config.toml
n_layer = 8
d_model = 128
n_experts = 256
experts_per_token = 8
d_expert = 32
d_shared_expert = 0
activation = "gelu"
moe_layers = [1, 2, 3, 4, 5, 6, 7]
router_score = "sigmoid"
normalize_top_k = true
routed_scale = 1.0
balance_loss = 0.00203
balance_bias = false
router_noise = 0.1
init_std_router = 0.00712
lr_router = 0.00229
vocab_size = 2048
norm = "layernorm"
norm_eps = 1e-05
tie_embeddings = false
optimizer = "muon_hyperball"
lr = 0.00979
beta1 = 0.95
grad_clip = 2.0
batch_tokens = 262144
seq_len = 256
train_tokens = 701700000
steps = 2677
dataset = "wikipedia_en"
Below are experts of layer 5 (counted from 0) of a mixture-of-experts language model. Rows are named router (the router's row for the expert) and show model dimensions 0-127. Each number is 128 + 24 x the weight over its row's rms, rounded and kept within 0 to 255. Numbers have three digits each.
After each expert's rows: a language model's description of what the expert responds to. This comes from a sample of Wikipedia text that the model never trained on.

# expert 24
router:135119141162145100133154136118148142154135130120116125108124120152164147097150099134147147124148156127151111145119085145131175202139133145162142118136153142100122132111122133123163136107128124108091098144123122121109108110132154125128134121146166049129175142105110142108119132136175092092121120110194105121154120139109147089120106124091067128091096159145143145092155106128093123154101
What it handles: Verbs and auxiliaries. Auxiliaries and verb endings in narrative prose, such as has, had, have, was, says, -ed, -ing, with nearby prepositions.

# expert 7
router:163130149113135117129157153146176113117147140097145138118176150164116153100139131131156158122155170097148117149121122091095113137183103164163118129141139113113163112074091139133157115115104128125116122121087098109104106141091148098095120123158155121167174155100128158144113120131114085125114110104183118169109146149118155094124132099121117104114091150158126112088161132113127151113120
What it handles: Fragments ter, if, pre. Word pieces ter, if, ow and word-initial pre or inter, as in Char-ter, ex-ter-ior, premiere, previously, kn-ow-ledge, I-ow-a.

# expert 1
router:128148136121138113116171140105135150113164136148100131095132158151153118123151138102150119104162131084129102144085101123071145154161131113192093073136141129082147133097075134138148107125115121102107143154153141142135122087132120119140144171142160121153106172097150105087161142147113121104132107120155083135147119111134164131140155125111110114099105158144161107110130123074144135140145
What it handles: Mid-word s fragments. Short fragments inside words, mostly a lone s after a consonant or capital, as in p-s-ychiatrist, Mr-s, d-en-ied, App-s.

# expert 45
router:138130131130125125133123128114117148140140143093086130085131147125169189093143145150197127083164134118163106141146160118095131130138115115160116107145125117156125094109100153125136111127124106061112115146136153135130091111096158093159172132132137120128128126133145137133115152147135112108128108129177100148145122101147151132135149119113091114093077185173113107145162106103135116160087
What it handles: Latinate word stems. Latin-derived word stems split from their endings, such as reg in regular, loc in Location, ict in Fiction, min in administration, fess.

# expert 0
router:137135126166120085138157131082167141109111156127085121098142123141153147093175120122163125094142168101139093159114099128082154166139112135149124105153174123104168087132098162145138129114089124084121131116149098143108105114110146116157163141161150081135144136099139147099135132141181131128104108120155129162113141155111141125148110091103118108095106141149150090103152096136130128144116
What it handles: Digits and stray letters. Digits inside numbers, single lowercase letter pieces like g, v, c at word starts, and "the" before nouns in music or list text.

# expert 38
router:141133123162118086136157130082163146108107152126083119102140125143154149094178120120163127096147169094136091159115096128081156165142115133156126106153174121103165086131100159145139131125088126088121130116152104148104105109114148119156164149162151084137147138102142154098133125139183130126108105123153128158112135153108140125141116093106124111095107144153147091104152095141133127146118
What it handles: Subheading ends, table separators. Closing === of short subsection headings like Youth or Belarus, plus table pipes, semicolons, en dashes and modal verbs like would.

# expert 29
router:138130124164118086134161127082164145106110155125086120099141126139156146094174121123165127098143169096139094157116099129085152169140113134154122102149174126104165086131097161146141129121090126084122129119147102147110106112112148120158164143161148082134147136100136154098136133139184132130104107121152128163113140159108142125145110095105119110096106141149152089108154096139133130148116
What it handles: Pronouns, auxiliaries, table digits. Subject pronouns and auxiliaries like he, they, was, were, possessive s, plus digits, pipes and line breaks in tables.

# expert 48
router:119135144138127104103160147132144108135159135132087143116153132156155161114114120126112104103135168122120098122082079145084148170153126122166133074137145114127175119092122114141168099133102121111092105167141150146086134135149150120165141117147162104144113098132142113092140124135128079159122101138144108170104147181134163090126115119134122108127086156139128130108180109099136158147100
What it handles: Mid-word syllables. Middle syllables after a first consonant, such as ag in magazine, us in Census, per in period, at in Catalog, stat.

# expert 18
router:133124127127107129152139135082149179111111133124107121127155112128162169125154112148195130088147156128139109151131093132129148175178099155116129096141131103100157104102093143155118146128139157114140157138125097127131093095101162107162167147131147131144108143095125150119118118174153129140126100132159086144109114099151148089138095078143095106103098141181129124117150108101142100133112
What it handles: Abbreviation capital letters. Second and later capital letters of codes and acronyms in tables, like TPE, JPN, FW, TKO, HBO, PSD.

# expert 59
router:133136107170116109144160145095171135136142162113116103117163124139161139062132143138159113076149185107148101149126085146068148146128154114142106104174169122114161097120103154152147117138082140089140128136138104162094100126098138108154134138143162112137142133103108147112132126153163165141107107107145151135135142143086125129151108072113114124110096135125110103132132100142132129138134
What it handles: Name syllables, diacritics. Inner syllables of uncommon personal and place names, often European, and accented letters like č, ō, such as Wiedew-el-t, Wisc-ass-et.

# expert 53
router:133137160122141089158145149106151157104149127123127135108184113128130145136142151107139132120110143129087134127144122076116150129144126135169142097166145117121165123124075166163127125104080149099093110106110116126071130089116128131165147143098163103156136142103167125132189107154132121135113116114117104144116124152116161110141132115113134103090105177149132124093167108083157129175108
What it handles: The piece ass. The piece ass inside words like class, pass, mass, classic, UMass, plus ck in rock and some digits in dates.

# expert 25
router:152135129125156116138134134101144129139121178133101130080109135158144124131156155126187111127124164112114128143078117151113151139149133178143133060110149138087136074107112158150130132113115131133114139137123131150106084140100132134166157131153153107144136123094132133125161147171175092142135105126128107158110156151129152105149117061081142105110113135148146103116146074118136116133093
What it handles: Leading year digits. The first digit of a number, mostly the 1 or 2 opening a year or date in tables and prose, as in 1998, 1849.

# expert 2
router:153107142159154070128139122112121142131129146094133094115102153165166126140149119109128152081125157114125078107089117124137171128144128125118096119137133124113152089081106125133135130128098163130125134147147131144102120142124138112133157165173154094150168125121158152092140153137139095110119088068171122133146155144150133100124127081115126103116093149167143099111175101089144134168140
What it handles: Word-initial vowel letters. Single vowel letters a, O, I, A, E opening a word after of/the/in, like a-uction, O-cean, I-pswich, plus the article a.

# expert 55
router:157125124145118077121164126093158145108104161124086127099143110137144143105175111113154135109157163092159083143112108125079154171138109128144140098148161128109155083126116152157134132129097122087131136122166087138089098103125145132149150140166150091136147130100144148107130128129190128124121114118172124176110125156121141097143133114110123127109099149141155095093157093138144120148112
What it handles: Table pipes and conjunctions. Column separator pipes in tables, especially after a place name, plus joining words like and, but, also, while.

# expert 11
router:129098109103148105116141154119176117130151140111127097087114128168148182101142135160172114079156109126144114123111050132106126143162145121141130112151122126115152128088081158136139111138103155088115121149119133132084126117105120104120146141123113122132116161127136122147144133142182113148136081105154126150115121148150168111106106081138123119129121165174175112120188123110137150144112
What it handles: Name-internal syllable pieces. Short syllable pieces like in, or, an inside foreign names and words, especially Slavic and South Asian, such as Lat-in, Ig-or, Milov-an.

# expert 39
router:147111141171132138138111113120120134110124150136135120109154129112144120060148112107141136138138144111120075138106135119102148151123119150117120093158135149086130105100095191127173145093102130108122140196117113128136104112107148117171157136156140140147140136123128125120146118188150113125131134088141109140153161149149183099105077109109122109115081139154143077129137080109152126151141
What it handles: Headings and decimal points. Section heading markers ==, list hyphens, sentence-final periods before headings, decimal points in numbers, and degree or prime symbols in coordinates.

# expert 52
router:135129122165128084133157129081164142110110148125088120099141126139155149097178122123167129096140169095137091158116093126080152167141114131155130106153173127104166085132099162146139129121087124084122131118148101142108106108112146120158165143162147085136146134105140154101137128140183130129102104119154129159111137159108142122147112094104121106098109141148146091102158096136131128145115
What it handles: Digit one and openers. The digit 1 starting numbers in dates and sections, plus sentence-opening In, This, It and prefixes like pro, sub.

# expert 8
router:138132123162125084134159131082168143109112152128086122097143125137153147095176118121162130092140167096143090160115096128078153169138114132152126102155175121104163081132098164143140130121087127086122134113151100145108103111110147119155160144159149082137144136105136149096137129141177133130105108121153135162113138154109142123142116092103120109093107145151145094106157098135128129140116
What it handles: Headings, table pipes, dashes. Closing === of subsection headings, table cell pipes, en dashes in lists, and capitalized sentence starters like The, Man Booker.

# expert 62
router:168105130167129102154133110083114159121158136094125108107121132180160132102161111118150156079134168089110116140111118128125125175120147119159129107162145111123159113078117169145137119143079167153116107115160150141088118127118155120136163155129121133131141121128138120116136137190162112145130089137167098156164106145121145089118155099123106075112125142132138105096137100088137124128128
What it handles: Word-initial S. Capital S opening a proper name or word, like S-urrey, S-uspicion, S-ogn, plus stems such as Fran, Air, Ass.

# expert 26
router:152112143148114081111148121099143147120156136108140136122127148145142159125136112117151130099153151099146099140108061141118138130201106141136136100164136119103200098103133170177182108136082148130127131135119106148134087114120124108137146151133122132111172120113118150125118124174150128126129110104154091140126122099148129075131095114113126116121099128170145090123138120121146115192116
What it handles: Word-initial C and P. Lone c, C, P or p opening a word, mostly lowercase nouns like c-ampaign, c-ritics, c-eremony, P-ollard.

# expert 19
router:124110120170153096123140135103172144136118188095132056124131137135117168116171124134153124114148173105114109125136094128112137131167117139127127117163158109130170164089083151165167137120093141080117131110149155148064106119075146106139149131150127104143147126115148126117143110125174106118106099109180148114154119122139134138150126105116120136124119139132155090112123107118134093108140
What it handles: Vowels in foreign names. Single vowel pieces (a, i, u, o, e) inside non-English names from South Asia, Africa, Asia and Slavic lands, such as Atik-u, Dheenadhay-a-al.

# expert 28
router:167102165144132113114150151090128115128092153148088140104161124178137154117144138127155116079139138132104068143159097105088133147131101134103099138152141154139118140120110151143141155154078151105113140114115128154104091093115125126161147146174162094117160121110162104111132123142177113144118098106131122165129129138162144118109127108119143116105092139175148112138167123116096113168082
What it handles: Suffix -ect and roots. The word piece ect and similar Latin roots after a prefix, as in eff-ect, archit-ect-ure, diss-ect-ions, el-ect-ion; sometimes commas in place names.

# expert 4
router:136096160145136096145166104105187137135109136152080134116133130176162133105135101101113148059102139142145118157102118122140145136165114122178115098121141133110170081057126122130129118079116103136105116157133125119107106155117152128167128143175140124133148169081147129085151134152149104170141119108118133118132143121146136094134106103117127144108099147157129122113149100144131136124151
What it handles: Word-internal vowel endings. Mid-word pieces like y, ate, ey, ith completing common English words, as in C-ate-gory, D-ate, m-y, stead-y.

# expert 46
router:099131167125139115096152122118120167112154135137084096078109160164149122114173141111133158102134146103113127147126093129096151169134158145124125117141160098103154125121127145165125116110131131102091099144117093132112108128115171135172140161187110126150170097100100140107115113132135105123111110112156109167121157162137145119145093122122158120086119119140128118126146116070135158192108
What it handles: Determiners and quantifiers. The article the and modifiers before nouns, such as two, three, other, new, own, few, same.

# expert 32
router:142125127120159083118168117070161145143132136120097080116144128135160148122151136129121141065141145109114112155136114123104191152148123119126107114175124097071136093099141142133138147117125150114129143142163134160093091129142151088197137152139139115158144144129110143084153110157140134142108102126134162133143134158133138095122124063106124101114129129139140111095170098116138109127130
What it handles: Initial A and An. Capital A or An at sentence or cell start, both the article and name beginnings like A-shkash, A-strid, A-TP.

# expert 3
router:103140158151143114141163129135132146091103132109126101090139118146149133096169117101123134105131162106128098162098087113077141175161119144160103099126142095136106106099139130154163143139109133079130124130128136103083100117135139131138146124161139116147181149142131137120110159142123098130122121154170110175109143140143190090132088105071119104140129108153165146108131099091140146146111
What it handles: Passive participles, adverbs. Past participles, adverbs and predicate words after was, is or be, as in was first found, is known, commonly, illuminated.

# expert 34
router:130113157127137111092114147078170101120106137097154156090116156176128133092139097112168139111185204147122129146118096136117132141170102137118149115146168157132151130103125155144160110140126123098151150138128100138114108088136197097156135130162131118138126112145128151123112109138137124117097112108165123131113115174119125122113102087113113099115131132151116096111175117081123119146111
What it handles: Mid-word -mer and endings. Word pieces like mer, ure, ior, eral, ional ending a stem, as in Sum-mer, For-mer, Press-ure, naut-ical, plus Thai script.

# expert 33
router:144118112133089082107151110073134142139155137101122124131125126138146162128163106102133130107192153113097085164131125135081142132144114157137095103188135146083114114117104141122183142108102167120125123135155135147120106135141151131140133156118143097134137124071139165113163128150161114116112131129163118160132102115127172111144108087080128119125097121151152107112154106126100129179114
What it handles: Initial letters n, f. A single starting letter of a word split off, mostly n, N, f, F, M, as in negligent, never, nuclear, Born, Billboard.

# expert 61
router:116105110154116104108124124081124129136151137125111111070113116164145136107178151097129137122157133102134111129103125177135181150149145117170127087137149115142135085101119140103198164098126155134103123141109150151103093143105125109127165157150120134153153127127105136119101144131114108146125071102143157113116127155121134102145141103116092072122101168162156119127157107129132160161107
What it handles: Fragments ul and ol. Mid-word syllables ul, ol, ee and word-initial al, im, pol, as in Constab-ul-ary, prom-ul-gation, sched-ul-ed, w-ee-ks.

# expert 57
router:170121113157141118123156120086154138121124173138103137094110153157173144083131130110155128124136166127146116112072131132114153169139125157162102093144170104103148110123091191132121136127130108124118119118102113132125096116123162125164153130149133113149155130108137166112125141158162114110117115090124098138115141173169130115143138078087136091115104143120153097101159099111138157143077
What it handles: Inner number digits. Digits inside multi-digit numbers such as years, route numbers, dates and figures in tables, as in US 117, 1980, 5,135, 17th.

# expert 37
router:141105162139146138144139153105126139112157150138133136073130116115129149137139121142164118093135144124102114117111147138139182160129130121140095105196211128077159119066125164134153120097076123096129134137146161142109112146117160131147136121117136138117114129130143130107113140153166094127103081117160099149158127125138141136155149140126120103084099148134123081120115087092136112121104
What it handles: Pieces as, is, a. Mid-word syllables as, is, a, iz inside ordinary words and names, as in inv-as-ion, tre-as-urer, ra-is-ing, t-as-ks, Que-z-on.

# expert 12
router:140134123160123082131159129086168141109111155127087122098142125143154145093176120119161129095141166098139092159117094130076156166140113131157126100154171123107164083132096160146140128118089129085124132115151099146105104113113144117160164139161151082138147136100140149098133129139179129130104107122153129162113132156109140126147111092105119109097109139148147089108152094136133128149117
What it handles: Table cell starts. First token of a table cell or list item, often a space before a number, a plus sign in race gaps, or capitals like G, P, Q.

# expert 31
router:112107120112136092154126170086154145170121123103100107109165148175145162107160139127143152118130171136133119142130092116128166145145138121130128130145146134115152110132143140137131078100128141113128135131110114114100116149092140109124193165162132135153125151119135122090110122171163115083122079096166102130129129118117170090129134071080110116113116146153172078128141111102102106122119
What it handles: Name-initial syllables. The syllable right after a capital letter in Spanish, Scandinavian and other foreign names and places, as in S-eb-astián, S-om-ers, Ser-ie.

# expert 63
router:121112127162154090153116141093145151106115117121116126128115168124166170088169087119175129116139133087116113146130141127074145152160094141142140114144174102093151093113097133129140148134119121101098127128132113120104091109087154108191163195153147101136160149105152137121135150131141127133076135111136129143119135109126134107132134129115126083105123150179145137116155130085127140133095
What it handles: Year-final digits. Last digits of years and numbers before a dash, bar or comma, as in 2005 –, 2003–2005, the 1880s, and endings like century.

# expert 35
router:140089137147108113143146155120147157119123149129066096086148134133148152142148097093145117117191135109141073124102133115101155195171139117139152112118158154109145104124120156152172163109115126089098112142137125125110112136114131136142143148147146099143128136098121160084124114116173095139092103113150161162105121122126153128086124084100108134107124163148140121103149113105119101164131
What it handles: Table cell separators. Pipe separators between cells in wiki tables, mostly after numbers, plus slashes, semicolons and hyphens in lists of figures.

# expert 15
router:118124151159156066142152131095165154154116127112133115098112121164171119113130097116144148126133137114115124138138118135108153199124142139122091128113161149123143145125131136161166126128133142121146086132134118134114124106083143142133152139127173104135155149089167140108152121122152113165098098100157097150157135142109134090144104091126114096106090190166137106107146111096112111154071
What it handles: Biography prepositions, articles. Function words in biographical prose such as the, in, from, his, during, as in graduating from, studying at the, continued his education.

# expert 51
router:144115146158158076097131152095145147121132145111126118127134122137192154126139120095131139083122148091147098176108109119119117148214144165108117106135146119122122081107108130149139131087099141082118107141133133156108125119113119109142169150146129120148166143107128147096113135150152136151110090129128092142150154127156136095143140100097115099119087148161160089113162120133104107159137
What it handles: Capital first letters. Capital first letters of names, places and institutions, especially D, B, C, Ch, Col, as in Dudley, Denmark, Delegates, Burri.